config = dict(
    d_shared_expert=0,
    routed_scale=2.5,
    dataset='wikipedia_en',
)
Below are experts of layer 5 (counted from 0) of a mixture-of-experts language model. Rows are named router (the router's row for the expert), up (a neuron's input weights, with its number), down (a neuron's output weights, with its number) and show model dimensions 0-95. Each number is 500 + 25 x the weight over its row's rms, rounded and kept within 0 to 999. Numbers have three digits each.
After each expert's rows: "comes before" lists some tokens at least twice as common just after its tokens as in all text; "gets" lists some tokens that make up at least twice as much of what it gets as of all text. This comes from a sample of Wikipedia text that the model never trained on. Tokens count by the router's weight.

# expert 15
router:485485533484490493506448515492502485503526494533538539443520472465524513506513497501493540469532474513501516557508511460507469477493478513536457516507550440499487449500537506492513495483548537508458465500465497470481509470508485503499493514500537507511496516483495498507539530487483497467
up0:495503482493533466517492548503525460508477507519518490541481509472503488500487437473497514534498491498564468502505509453525483494532521547498526519470483497477516490423489507505492498529480509507503478471511482502453477479503502511529543481464511536512497503453504550482499518453503518510
down0:531515472505513463518538504496471468569520510515524480512512485534475480537503478496550541492530471507534495519483475492507518516513500509461479510467533487484509548501496527507503518502512511472477487479492479529507547513469525480493473489446482549518478510440498492465479508451493478488
up1:517557525459495449488514546510490467444485524558506501468497506538469517507527488493491513497533488492479531510492500510541479511512498523525473515489475532507490521513457497486477494490510519515529539506517462479472463517486515536506474498436491538501470485486475490516497532517450477490
down1:523499496547513457483461486517534524551515490532515522507503482513543539523525503481479522516494497534501473514529492477474530500509502487486471475445488443494491490468508490522490501509493467487454486494515537514526513488443490520471494528480502507496546494535515507483452532447545499506
up2:544469498510510483517494485491467460492480481526552486487489466493501497467534522458494501491547473519477478446542512440433494478503463505534478486486532495491524514486509509512484515493521510527497510494505486483544529516499517497505493464476535484510541514550453518539503530484499486508
down2:515474486539529506501465461529523539504521505516480495534507503491515466512494481491561530476472532451481461524523484475513518480470505498466520468507469500475544558499508519522480494484488524501548545510497464499499492534485496492496499450481461499499508483514539488525535522461461500482
up3:481511500496462511500468511480555533470476469525545496543532531498457531486511463492500535508506491493485496551525499452497510547520524518538486512476487505497494495496521481486467519509539507486517487487477482506470487458466452510517521472489514481530566524528466510487467525482474493483
down3:464498500556474467497499508495454534558481485513552505542490517481494511484522513501504499516497506502508493481518488500514474503480521504506471535518464516470528510482472461465494493527538511536456483494514477487525580468468495473563506480503481484500486529451501494508503520499510483462
up4:480477522499500492485494534537556528495422517499547501476517491469485519501500476481501522470561537492493491528504485507493492522472518520527481480516543475506477495481491483521517436445511510500502519517461490469512489518460510483510481559493545507516511477500510484501502542488471487513
down4:559517491554476492499516485494530485481492509440504489497512514500529467533517538484540520505464501478499505505428517453544535490496533535533491469473486515481489507497491467503537497474499518481482520506497504474500515514473462481503522489520506543509478494514529499432461523496502480476
up5:472514519514517462539513516508484496522487480498519465498504469518515534505465485495481472464471502507505537512538512515509536463513434461536537504510511462513498465500536497489490499486474503504485441509506473492523501449488462541489480526494512503504514532445524505533521456543471497480
down5:467454486515452486510458491520499497530511527497475507518517503480509504529491545472470465529500524478493499530491510530477496499533476499505454508509534480507505521543512544472469543458521546463538475518513517508481480504510516509521529489480506475444477455519496479470500486501536554498
up6:477486505502501489488527504492507494527493516534551532503514496461501576497511492537496484501513471521524507468500492484548557469468538509505461519478505510540491445469546510478510507470529504485498515519483493501445542483542464494512531486503516499489482458490500518465528470518529488502
down6:493501478510504513504475503464481490529516534489512509523498504546488552480511554484504450528488488502478502475473495470482509497502547524526511511450510464537526555529555494472510513512510517497465457525520530457486472496499482477505528475510488505521478505466490466445504470489521503457
up7:526461538497521519493466496510484495472490494539544508498483527502480525492573462537500518523513527490485467530496512543503502481502514529508475459506491529504498486512451514498527510499459525509435510485485481490521475495482483501520457517466500492495496507515470559539477531554509473487
down7:532496489521537527507478509483450516483464480504530509511514532528496503529552462521529521494547520529502527513535476468455496469474528528494481478490493565474514475501477518493503509519454491467457503499481450503486508467478510483477492544519454499512504505448509511514478528512494491508
up8:525536490482483488520504546492489528512505501529491518490544450473536531460487497549490494476463466504440519459515495508538490496501499455542456528502472481489502474492536487491526516542554500501524511498457509504481525514457526517544507503494483512512533494504506483478493520474511493461
down8:531468505517525486540481524464446473466456513473512489517507463485490490528469474545463478510509477477475502535534548502505511531457518479489476511491524493519538535512470514526464486501508528518480484506507481499475520527476525502544478477524496543523494502498478466538488518520456537515
up9:457474507494520517424513530509509458455502498493559486496505496498452429483524507478476486504502528529502486498523480535507521491487500512480514561522513506497498457506492497499528526541503528498467474532502503526499491492499465476547533504484483482509470502499525463492517557477495508510
down9:521491480502537464453509489504523461460515498505468533503512532506475460503530482489482509520473516543498477520506505461491503480533499521465477477461503517466479519507519541526497529517517526496549502497503474486498493535472482483517473521497495544497498472493543477430513576514515509501
up10:464507503500488501517508523484502511471513482486529463458496486463536502520484466506507526471484541516486497508498512472561502494479490508503495528502495479497485481498504503524486560484540456519504504496398508466497526507519501514503535529532532474488496503449519546492526500493446517482
down10:481493540545468495569484489518440504502497524505459453505523511480505497516517511499479502497481501507459535468528527421486530492491540516542527479481498519518480497539463465528521505464476472494507486474501503483497493512514533505472472539531513512498503497483503474512505516491532457504
comes before: " of", ",", ".", " and", ":", " in"
gets: "er", "ation", "or", "ion", "ist", "ment"

# expert 16
router:467499528449505518527506517504531447513465521491511503497473507473518514518528488510451522467516492527535464472506511483476480503489490475549474523554505469505501497508517510488499512482550469556495467533466491469498527463495498474519477475468487493491491541425493516491519491508510516511
up23:461514507476495492475518522500501490511505536485469502495501504525466464469515496505457513509461491503559503533519506484494523505503502520452514504527524452474455568473524501533495514500478506486501469468466503432462486468494480454473493531538514522512523533478495497509480510467509537510
down23:474483486491512488525512498500500518489528492506500502522522481513458473522518471519500519494508439503519479508492524528478475474564519472490480523454477502507473461508529520515474475519469483495521524502534522512523529531456516496538496512516456524518486531521514484530460439491466553542
up24:445492525475530497516482474499515447505505517509503513462477481536488543505496487529533516497472461502520505522493500443460539482490481488498475557494532486505534517511509503487505543553532507500493483521450525542515459468513493509466513514509511486503482491537446513503464492527519500515
down24:512543481502512440484463508509483498484493477489543531533501486470477514496486522458480475503503489485492495509526535501488458543485505453485495567488514509494482525526500523479566496503517550509526496504483498450499510475508488492505503516521507499510541489538420491491496543507474499514
up25:466484527471517493478474515525512489515514519526509535472505554512524453500510519497484503504442474510535458498474553493493524518457510472489460522488510510488513466505513442490508511501506534455505471546511455507443514506500470497522498478495523474534494517491464528506497489557505498502
down25:468499512486527486518470514489489492499512506516515491507545478508513504461496504484496481488491537488467473497510519509521492521530474514483472523533499527493471464496500543567525510489484522503560438535485475495514469453476524462486529452539532477490536480512534539499488477469499459513
up26:521493495482524484537472479483521539466512491489506541513494472491490522474538480514494545507510492502532490465502526465472561530474436533482497545490512520552507534471511496471491489493461505473505506483488544522461523482513493486506443513458503509507463481482503487548477506480503511512
down26:475489430517500522498507526482490502503496542512510471536496510521475488467481456518554494487499537544492491496492519514489560497526467517445525525456484503527507515459481502479480492481508490543495491491525529470468527505457478491497487481517511473539508519505526451525520552497495497501
up27:511494549541488508489495511506535470503480476489536515488519595506429491502490468477524525526525490463481525495490511528506517487469509484472494521511503451520483470504564498516506492492524501480462525492529511504534490479484517507479474479550473496457517497509499507495501460480489526485
down27:487509486499486511525526545521510500540516488501504506504466524471497524486539495491492469538525521501517455506518519472501507516511480499538525519496518451438496484524466534487465522523514471515471479478498488533504542498480448511499538433514487494461500544490470457506462484489523493534
up28:480501497531559516502485487522525510497480531503509506498507489525488493506525487503454494469472507529525516457518498492550447467502518524493471547456492457501502481462466500437503461444505481538483461466500519539508532514502526472519502458486527484534481515519474492508480508499498493502
down28:488477463514491554462494504481514511549479526487497496515495486447536516543526479515522483506447520481551527502471497442480486492518502501481461476476498497492555514518446474488507493505438504523473525489515522468503509513506482461480508530519515502527492504524527496509472517495543498521
up29:509506519490511468495510460479524484469515517523473524441532502532507524463530533467504468494520541463507478472501509516511498459505491514538493458558500524503429486507541487480519504515497535474467482483505457520529497487459491522479520480490519464491517502520466529493512536527519512486
down29:513490485491487503489546507508489519513509489491535492503495459510525531449505521479478508491455517502478549509499513508496470560533478493535499422515509533479526444452455489503501488523479514503528522513482511534511512519500506514478458457512524492480473522472487457494532508519504455509
up30:475502507464502505472466511504520475510483515520488492531481505497486440518478475475499538515491490480504515508559532466541476503502492484523513519468501501468475513521481481522535479502509485519512490518473502542483551525474456506497525530536490455484527525427529541482466518478492537525
down30:500510499522454485537469517489508491526498526494448487458495472497488481483488523458537501510495477553507510510471539508490514472527502501498524505507500515511518478529500454577490559516478434503513494522545486491499478486511476511455494507547493483490508511475504518536458480505482484528
up31:536492514453487488512503510520488472459514496487539519525468491481533479502499477478483497494520448523518503471539498495463559460490513467480486588478502508517500519495536478495492492485486525486521483514524519526453507520513540473463496499465495504500495484472468510533513484486498566499
down31:510502488493521516503515502523492509486464491536514444536511518523479520486489477533497457528581518499447521490500492504512493507506494527473468538519491502521537532415498463448438520488471515517480488513509474517513506500469477514462480475483539502505497518498504510487489494519504497497
up32:509511531478520502516533511493520482521532501508509516475522507486537464498456491473522537451494510489522431532574502478558480469491518507498486491504505475489499496497483485472553478533557503501476507471481499533498479468519494486482491486501562501507495499535462480510511531490471478490
down32:514495525490491501490473488478455493532515450519493494534515456519490514514545548491517507528526500492498554488463428492490488496467489483490505493516485543511487487468524486509489525482492525482509503475525539524504468481535525505532451467511460507498459508509494445499516515540528501542
up33:511479516463539518479516493485527467501497517526532482487482493448544484522485461522478501481533515461526520539511487488569495477504501513602437492520479491506507491493503466487513519450516501481472470518497485519512491507500542511482495494466486519510488523481508496490483494489514481528
down33:500501459499504544483492537472497470496496468479519499531471502490512532515491501470505511505482558550514543465548528467464465499485531502527530503472529487446533540511463526477547467531477518489513473481490498465493502521481476494464511479525521498505492523519479498490519495500507446523
comes before: "\n", "|", " ", "1", " The", "2"
gets: ".", " ", "|", "\n", " the", " ("

# expert 2
router:495544543451493489513512529457514506466483480526498551483493499528455496501521496495474533504511512472518516476498527501500495483473499464546489513499499471514489515454487492452476462520536496515470494498477522504503550450469474524537497512462455509478501534497513525509535527474528537526
up0:489508488482496485446456474486523452530500430496522549517511496513488522477553528494509525458548489529516515466493497505483511510505489523496480474518540489490487474473499525484528450467498518512460522470508502510492491491484495542552490516456451503523484543507494500518499522490489525500
down0:434492487506509505525476515511536518498500529536502489472462472506505456500531523494524505542507488508525481517480494514525464520467496482483478447487538518492529536522551515510497513536470467521513479534520477481486487466497517497516507491554495491475518471502492541472506469442541490465
up1:504522502464474478510473515485489489492493527480501487433518503475476559512512477463513491508474482457503547531520475483517464480490484481493503487511484511532494469500486480526549499486554487535508508498477519495522446452479527547536470485525501504506523479467517517546531497492482539481
down1:487516502516554464535486473497465496469524479523467527500485524486465478508549506489509477542492502532533476521526514477499487473518501502458541500484519505526479487549513513447464511535458486471496501500539527473503520473539479450512502505523468505510458484527495510490545535505523501486
up2:488499515445541472496495518518478478490486496480530485472468485520510447538485473518508540462495491465441501544515529495482522533522479509512520518484530527516523478490527487492462550516497527554518530519542466499518476482483485506512503523490533543538479483514481476507493518473465513496
down2:469510477497555502492469495521514545523500488499501473510507516482499474483467491478508533500514497503472493518514494520431450562486504501496503515472506546496502504502481561514434517528474501530520498493495492499496463513504484490493543503530506500496486527561464486499534505514445466471
up3:462503532519515450532514403494517537492481539503464541482469521496479475520528494512517521498510488509488537520484493478474440461518498507511426504479490494524456517479483499490520494525524501513492532491504528495480504485500497481527545518510517479516493503483524519508500542514508500526
down3:489481504577529461519530425510517487485461489504527519476501545469514490505498513490519475494523528486521522476432477455483487499572501477519475497493505475511471494498509524485501435530490515528488501469535494497511504488512492518527520535503523482495469516487485509494512504495521502527
up4:488490532489488458492520485491486519448526551572527494496484483512498514480522474477509494459481500488507522514520514529466559461490521470503476507494515530532485502472473481477499491530476557542533467516492496464472538515499502461508530514492530538529504460487482535517507484479498495505
down4:556493479478480489505501524516484440477526514490530461497497500495505490489504498564538511469488511448501523527536541529525524512524510493526451523464494449500482535452506479494491501480522508487504477495480491506478475473465484489480519504551564510513539490499519484493514516491480511471
up5:508477513519493532489505474472548489511503462523510518523495520515488515517476451470499503494523508525504516434512484532534529520518494503535508492546437483500439500489487479514498468475537482532470519506477521520497484489480557516465484474482523470508550545511513532494469499522512489499
down5:495512525478490556453522492473515513489495510501522475545491498494501478517514497509523520504499515437530506510449506514512493556475509466500500490483487516506508495504522491480547498497555454551487455510492477499453478500489517496544482509480522505493509476494440493478521492541485435500
up6:449462485477540509500538507485477498491505531501489501493533538527511526481516486498492483497437482504504496543496506479542535470482464502514517523506546510534502498479504542485476480542548491502496484506497439461502485500524510452495458517490560454522512505487497524517489530473506485498
down6:500459500462492517537528496477496534528499502496487492526481528491508478513528500521524544466492479529505521518509498491464497520503497512519516507499506505510456461462514498513509453553547470469502466484515493486505540502491497527573454477510457461500514518514457489476463520498557504474
up7:541534509446478486494483506514535485475542497542463514533495495449523517494530495476476504474497493532493487465503501493517549514526485512534471488561501556499509527465523514517509517436483489491521491486491508471471511520476484498534492554452492522504487499479505459496509529489511472497
down7:532455487530534472516504538499522511492484498508509483469533506480482498460476486500471520529539465483533513510482457526484485490462495448495569517470558463488521479456470488478504517474505482515492504498517493523522475499509498471516532570531500515472491494485491502527518492506475537509
up8:529505533506517449481507499499479522496451469541522523472473522556496485495496503502500492506448478549508493513485536492479477479493484508542515513548448534551467472491492487514501530482468534473477433498461491511485511477524516497512495514497490469489495522515474540513500521493481460496
down8:472516510478463504506511493465495529472506493493486498503526526518480467493509524487454511559472528414491454502515511489482496497498517479513534476524488508519470513469473498486483480505488508489489517510506531505533530514524507549465486474514551493530471528514536474528481517468454544532
up9:469498512515462514495510516512537503489459496482546481487502548502467502521548488507527527459472500509485433477501514511476504483495520483547487480503473517459496534495496534483497487515531509454471463515493530505451469486491489468494540503483507521526450534496483509535504553513526530496
down9:520513475457489461544502539501461470531475505490515492476503505539524498514518515526499495490490534484468540502479493519517506506507461485471500522539521468509573447485461449485455518486511504455494520541536476509487505487493490498512517494507531485527473490489507533452544481495479501498
up10:477483516476490482504473524523496490508505513492476536523566507523488514528516498527515499489472476528493461535557518443525502520495492484501457503446510515505501489487505509491506512550542472503534515487482513528495461481454509540511423480500491482508466479476492469472463504480495514479
down10:511521446495503476504449520490490549524450532511488489498545482511492498510509507526499504465483536493525514471510504503547480502515474486486487516448470508517491526487545490519497495452505500510530509541450491477537504463472511511483461519481501505511478517510530461517474561467542504480
comes before: "|", "-", "\n", "1", "The", "=="
gets: "\n", " (", "-", " \"", "–", "/"

# expert 24
router:500486539462540493477477512460490502472546515509514538455513512511519489484532485536486518528493453508487531491495498490494449494461544520536509504548506521490452509465532520472541469494529489524490476509473453474490525470479477528527521472497519510482500523470472477503534506491471523502
up0:465538517488470483509499512512517510486503475500528542527487462479555512513508466449471539507503483468497525472492536492525493520478514464493501543513478494495469528461554473497475488502521532513542462520477493514463528489489509477465495464483461492484476524538489550494540475484496505499
down0:493519506491496548498462527476492537496458490500497497499473520545451485526558441539513496477527533478489505512506494489505520518501474491536431507476499464481446500465468463503511481506541523516472530510514516499509475449508509515463516519487489485503493498518509517492536539513506528503
up1:486439523511513479514486493500497514491467504502517511492506527486536519490530497492498505546552516493518506472516513506518514524469516522453495490486561535471465480487529490492527513450510459470476491519509493447507496510486463510508502452488540499467527477446534538486484495446478521492
down1:516538435502472481543539478527496483527499509505506514490440495505502538469481472533508466510509465518462516502464498551502518483518486501495542517475522549519521508472500530542490505482500507485451490500517513471460518515498496517513482478477557440508500503479490498483482520472487529515
up2:496523491488519477482479446516508497480495502506506522493508524527560501504541466469511487502511495530516452493523520473572518478519505457485485459459497498504499498456480479520532429520489541515514489519497539466510528488506504507483478488475544486474511497467512496558513521525488503512
down2:519521486511515462505498504528514507530488496508513467532427490538501490509490483509524531510477509487431499486511504437495504453550497486512558490490484473481462502499487499488556519469466502515535510497547504507492527528500528523512483520491495485492523500529498505541483490458494444492
up3:500496507488533530511439523481501501522475491536466451501545530472510512508463528505502545503490477530475516504496528512536531488495462496521478504439511492510484493471510548500461463498497537493470450498541488528498473477496506490529485445489488543514519512498515539486502523508495519461
down3:501469485548502489495488479500543515498466512498430512488504508527507446501533528498523460479484463493522489492470558496492493493527528492520516506536476498506496484536531478498480497493482482560542520544507477475457520540476489514486528486508498473471512459554502487483494501538508481520
up4:520518506488480486481497482490532519507526480555514506493481492539499506518493478497505519500504503474483524484500514472532545456479484496468475492561519511518545491475537502462505488529492434537529519467485441508491491490474544469528449452521504489505527507463491461522519500482507509518
down4:460450529501505540479514490490559502496486494518486514515514500519431479495543522533484480460487482515528483524474528492477509481500525473507507494516499495498519450567484493512444526537487488510514496470489493530499480527505458497484538501485518537516490526482522473443503483535506482493
up5:476449532488515537496469487501482509519512490538541499460473501481477511484457458533520508541493464496481489548514499487490475540478497520505515533503521507491550484507539483468498496547527464514501529497485436476501534511524523516468504501518508512504505496477486485498519507548553486455
down5:516512511521508512492491504515486553518499491499509476501477487539436501497489482484482479496539505479469514486482487510533553486472457497546461469497488494504467525513518504509521523509511550503463513512519552466435502485484493513545503504522490498482490468515479472546490490466506435534
up6:504486500489512462494476506507546525494436494471484531506518482511506482539510475490473512450483488467472513461522492499572468501483523466515512511568497493500521505498512491504517496489500502478487431540486548481516493482525506522534537502521491498527495518513503516461490461502445502501
down6:482489475530479512504518484509492493449513497514465508533505522496470495532495572516498459473488482515492519506463442495511484469518471517495553504515566510505498493490479502522556496448514526482500503516511506533486487529494502508497498458509460486537484482509549483505509489498473450545
up7:510479513488493467495463454488507478496493489496493516448483442518508551481520484492518507496532488536483524521507507523536530553502494501539499520483495521500483497515569477451534441482495470511482466507496551517493518496489486488541507497491493500462506542514502500496542516540468481483
down7:515515523495506520510517541502494469542495489459527521548541531519544511482472484506481500483514530480495511541475478471554485478517480526520496473471519441485499492475507450460485481500477496525486487478506544521527498487570469478549465496514502528483480507494502512484485496484484468479
up8:522455544486425502482486449506488468513488489518471495521469482516461512520551481456485531499503453506560516512497503543482493518511482521471499495535513496503530492464507497487540510472517531476531515486514483490481461497536528473534546492498495532494498504476490469490496526531507509517
down8:496504488524473474502512458491490545465585499482502500483530479466512515538538552509500490506447475475476519481484497498485481511540493494469524498513519536449469522499476496535505519515494518516487551523484482510456480537524514468489515469510495533497494509494477486482555483480484492489
up9:486512480507475540493497496504540524507466508490519490531504540513531460543539485504438487490526491496542452446549478491514461490467485480479486485498502519515490473500477506514477472524512476517503515511477503479470546525522527498532456484482530515486533533470505509472516542510521517456
down9:501510530528525480513496507478500479528461474460463500519499457519499431517503461508540510484490534501497548518437520499463491519526500490533534493509483491484471469504527486486502525477502524448501473523510492512509569567505501484517486505468491470488464493500498506514510507521513540492
up10:475524502471491505508497475500505485485524520500481483535551529480515512510509523438509550511464450475468538489492485504563466489492510518494493556450540497502536510472525500479519448515487532496516466507496501510515466485503441462498537476494473535501521484485498515502493508483495517493
down10:531517489496511494510479491467509476545473463482562500534485495504514489509504525524457496465461532486500574494537498467486477559463502510528460500501510472536506521535491494458485492514488535526520495522513475482492485468465475536506506464493444500524512503490488494477514524515472516510
comes before: "s", ",", " of", ".", " in", "ing"
gets: "'", "\n", ")", " film", " school", "″"

# expert 12
router:493528536440463487492470513476490493465508525478495502471488462497488541518515488475489483499522471531503537484524540487461467456487516490539490533518520468533478489437528498498496522477506497552514517493498539496470543508506481509507516481494498517537508521440514546510504539519514513491
up0:520469522483500485482481476525542490466514493503477526522496486483497491504554493495487511463522545499553494463478487525519448495513484529542528494586514535496475495491534512487504478490527475509496524521530456524452471473485494503471544460485504519528521494477478490494473490518509512482
down0:475511497487482466520495477477479530502479491501489530513446505518481424501527496514474525493503504482517511519486487523465475519482511515469547449519556555506519478501527498522480467513523500510505514499522454534509517521475496505483510462537536526525498502448491511469530536475502483461
up1:489526498483464481528523482510486486492512485507504480488515503508532490522517503503480506525446451501529513573514516518517496493466497498511489522510529464560456507475538443484472524497473496515542529536520503487446516455549500502505477523537504492471494512455511487525514492514471521500
down1:494490482513496517506496506466513533395540486498466525476503547488522535525501498503507478512501478481527510481467500473486500520514516509490483496476488480485484480523489474472483496533501508551464499496501507485503519543532491519538504478505494496566526498445550510468530488496474496538
up2:525520513493500504491460541520540562481508530526497520527497453486504529505481466517495503470518484451528504518480524526468478505471508487474505527477477490540481502455521499455501471475519476473490457490485495502452534509486446481477477539488495491552492503478471509491541527505504512528
down2:483481461471491494526523511483491498499475486526500488516474516431485548495501521543537481494518487505519489515534504498492521498519553524521508508474504467468501480454483497507524505491458502509507466481532509493531483480546471463536498491510500521517523498429514475525530541503449458524
up3:497511517516504475508526514468473520509465534488520513510508441457484526479482534529484485483501461507466518461497502521488518488471505454537516524541545450489509481470483469485494523525531520516480513493505531517518517541458538501535475482476446532534527504462488497510524516498480526489
down3:478501493516473483523481500514517529477465516553525478570448511475521505471516470551474503489523497491478493529445514533493491512494490492491520505483480523521476474497550503502497510530486488544544528518546488459530497505451475475539505526524470505486473494491475519508498491524459503494
up4:552493539436466527517472499510479533484505521496483483468526453521498531495517523478493486530500479512478490476512522504486512523495476517510487513499555490490493513490504447462551517487508461549516493502497491519468533529481490513522483507464515472529492489419525503495544481512520503507
down4:482515484515507541528515514501483517524533479503477521510519534503512513483528454498468517506544545483468471530532515484490492486489530459512496508419508490523474490510475515494483499536493513474473472480468487514546510440537487488526489475476491536528490514504436503512494540477475501514
up5:472510517527517522481479496523550477497515482504467501488503471495502516488519509515491511543563496491506481459479492469491460506506539512506463454562495494514496484510532444473499507480521525494505481481487473518531530490496475513520454496462480489545469504481498536481488564489533543503
down5:469518469543504503509523521527526496497493502503494537484504462465506471525505521465470516483474485521519495458503503499432501511488530538522533495472518519451504469505505450487523495532482518487485472444555503499516457494534502516495533530482513479479541471487502524541495479514502542519
up6:514503510490482481494537436457488515485495517516509499529488499491471498488526473448488482533532507532521504537545528480502514503504506497499469526491463521570503514464552507501512479495542535560488492495498476480476488444536548489524489482475541517495494502507467488479528494504504493484
down6:523490483493493494512511505485462533514502504509475473508485518486463472495542485547488415456476522561500511495471484496482499468503537478505502531499494494516478509511495498513497554473538542573469503494528492492535525472522477459496526492497487525497507527531483534479510496515482468495
up7:506529505469486472468505474491490454489502483497505470484563479551534541478525477532493496524456488493513473537517511498507516460486490524483518519537503508523491452514545522505503514528520526539501547513500451484515494508535491503491469503485458490490461531456452518517520509473502527498
down7:512542473507471496508517523499438502479463444504526508474488484478502511443497506518484463451548481521520536501494518496506498492500522501521566508472523467501501523508485476499483528507495516560494511503517487470539468513496488520512490509522463525495517522461517514470561475520481478523
up8:518478526481465494514536533506453524499537508527538521499498535512475518528505507511495524517495487505505483535494476502489474468495500533464471516524527498526559501464492515489488478534518520494523476479479502488489478494459514438509528493470527495491501493518516498558453552564490468480
down8:469499460536490514510508473510435506498479524501521502494493509488510483501534456491508496489507503488493504505514537509502506469496467535499511490515469432472486437540514502488555496538472523499516519463560492543531506523514519490507477478535506525522490498512483488467544497465479526545
up9:472504520484474453478554485485502465504515556509450495459505532493523552462506498487475495491534517480526462442507467510520547528502512511496498499556502493512478502498502534487499484533488517545504479486495478495490457484505506509504541478476531488526521503478480544474500543473519513509
down9:531537500486517477525541521467492483527498513464529496487481510486521507464530491517459454487472486473496497499470459485499511493478507532528523519502511503500504473508462516506489506475513538505500468491546465512511529514481477453477532568528489489543503518551550480474494497479532451511
up10:508518511461500496520488501528509505482524496479515495470489500479465523474532474490508498490488446494499547474512526538476480479501512511528475484513481493465477507477506499529465511506504485479495537532448545485474447507510523473476540496456540510509542531480492498492484568547449515524
down10:526482506559516476494491500515455496544521501504525492481508538507453531455491511514538473472496489502450460547493472498519484503524496481500536463545469498500553511527523550501533484492497477478482472524496492451526505504523517481512517535523473501487463502512490477444514498516499510489
comes before: "1", "2", "3", " of", "4", "5"
gets: " ", "–", "-", "/", "th", " ("

# expert 27
router:481516526489480532459468471503464478473509513552494509485523482521514506514530492489460515530503470518524518509500509519505484495476530495513449541499532487526486452480529485443499531531525505508472485511501528500504555445501486469501504496484481509483491556481478488542464555503524518488
up0:449467488483558506495496533519532526501493540508509543507471475496493480471511535511475516513521513497505483505483501491559527483516530516504500533478461458527512475491506534507510459482493492513539527533476489468453534440519508470466491516509537461490534523487489513475470502467490514505
down0:454471500528522509495475517489487495494506524458503510513473527489506461522504481494493518516543532503512498507520436472464469514534529476516472467520486538507497554497490502562556488499480471504476490505500481541467505475500450517494548535489540494479492511535512470494492488510463506473
up1:524486523514541478488529508514491436550455486491516539490535510510540538478467517483483508480499478539498449521522501462507474463487508513486463522468511534462461490473470464495513490506556531509459510500486493507510518466485548508543506503516465503520493522525479510484493507497508489483
down1:496520505510500526494493534488490456521493499476496505477511501517476533498462492503524517511509520488480542488447504464481496521570484522502471570479476520490504480529519494497528552471552485508519515518504527476506476483528485438484530479491494494470527488533497437462504471508512498483
up2:499459512491478480482478465510476495534520507535533487517498507510494475476469460514502531473554507533513480520503536527439490519478505499488480522502480475509507473523501489494504506489506522497466467483517528533445505505557502473508524514492549514469523501501501522575465540473466482487
down2:505515494504451487489525499460519503534503506503500484526501513535526519480514481485498514491488454476518488486509543448502481497494515521482484494469477463493509480548504534502502471487535463522491538533533499512471543490467533479482507488447516518482481570564507483509526506511488468546
up3:553407508482492499540485530480516521481538503514534506498473514524475475514504495532499504521529513489501503508481500516552510488522449502517450514507542481503495471515481484491477490500508517540477465475494508505534540531502539507488483469461461460520481541476490519497496530493525504485
down3:508488488494440532505517487509471486536473501492476478536513460500502533512513544546511499501510510496475479495432451509486500524524494507524524460520501519501495454436489503480514549540463515521506525514522509514519498522499475521495504466496469522453494476522500454494502527483521511546
up4:517537536486510516456494476537526506453521495482508516481538474481532465506480484536494497522455493535520494515496498552522500496510512542513433497529504489459535496491526493497486542531519476518456533548481501556468522497470504470494474468483496497517488515480477494461503494508484482515
down4:415509553501460529491495496496511493533518521528475472540500475520493563499526527509476472453470494495501506528496471474502521476500490471503510513497475516519490489520490490518481508492479520471528505523511507525585496481508511442450518482497512479511480494507531514486486525473500507478
up5:511491527498500528452517508508483524486457518560496481433546503516506512508486464476474486520496449474487471497506510484484451454504495493506444491512496518501472473501498497507495496527553536534458497478497507531502523477518479494510490492491466531469501534512477521511454544499542512504
down5:503517489472502507480490490493452476466517466505474513533485500549451547513486525486517492482512499489478496518451462490509540471524483545495522498508426522516513520473479503485488507476485514500535514515524492527487502516506459505511512542491506496481506511547505479560484526529490573493
up6:504455493491483534491509531476494496479484507503488498437480520481534491487479499425491480494518470466498518520530472493513510491502517482478480506491466439565482498508510554500510476528543522519523482500516482468476500475504520467547509517508496514530547528465517497529500521458513513490
down6:549516505513536517520499507503492499514521423533503513507497490508492512480512458509487476492538514499507521480518428483523473460498470503527543465483478533472535501479496545500454547525515468532483464491508527512489484467484490505510518492508500524495465483509443489514509508532473525469
up7:489530518497511543468504512479492463469493526485486503454498559503486518501484485487490501527500508503529483492499464503555465509534511496468490519466511519557472474505495530487519492453561481484511480522484506567518532483513536489525477533445509525499506528488518495487507513446505497487
down7:492524469488484520502499511537422487518493514498487464474547463496478541493515468487486511502485510519527508491466480561528495500504508524495510501469493539456459467509512563489499526535528470509500529489511533527472492509501484523509495517450501473468516500525502463520522455515492466499
up8:448516492454504486492528484497490499496512480485466490487524516502527520512509542492457492563482492512534515535520540496457528521499482494506454514500491521536488477509499499457509516488519512563508494532513488455451516503501507530501488485425482524531496497500476478510549511510513460477
down8:511472468510535503505509517500467460523494468499507489501495461486485497526521503507553452499563473507490526508514497492477523517523491516502517488509474511467499470481520487542470442547540502452461467446482509527514550484496511506519504540517509480535485523485503508512461470539499502506
up9:519514515490500530509485456535497530459489465557526528452502478516505514491518518531510512507494501529490464502509531479513496502499493473505486542509482446459483453504520503522488542520500514467525515473482501527513528471476529502479525521463459433519511490492460509486457521490517544494
down9:487530439461495488523458515481484535484484509502547515493502495483537527522515505464505487514482483520501491537494506528464508480544524491506460468485509498490527487508491490520531490507527556497525516496433500480545454507502538515464514517502493457473510489479542499498504434529492487499
up10:526508503483530505499464470495502502494522516501507492472542477503517470514514491516483504519486507510504509480507504489487524436479427553521464524494535473556486481502515508482572508478525478512482440486494482553462498468539495512495476480470542523512501521519519486530523511504488505512
down10:518554504475483496483492486466475497520531549475516478532534497462465540462494465503505484499538509520535500493487546478488464499512489495528486550501479510500469499517538490495507488490511512445457484453505527494498519522501486477527496493542480537547504527503449492492533459502487493535
comes before: "1", "2", "3", "4", "5", "6"
gets: " ", "==", "it", " ==", " United", "ell"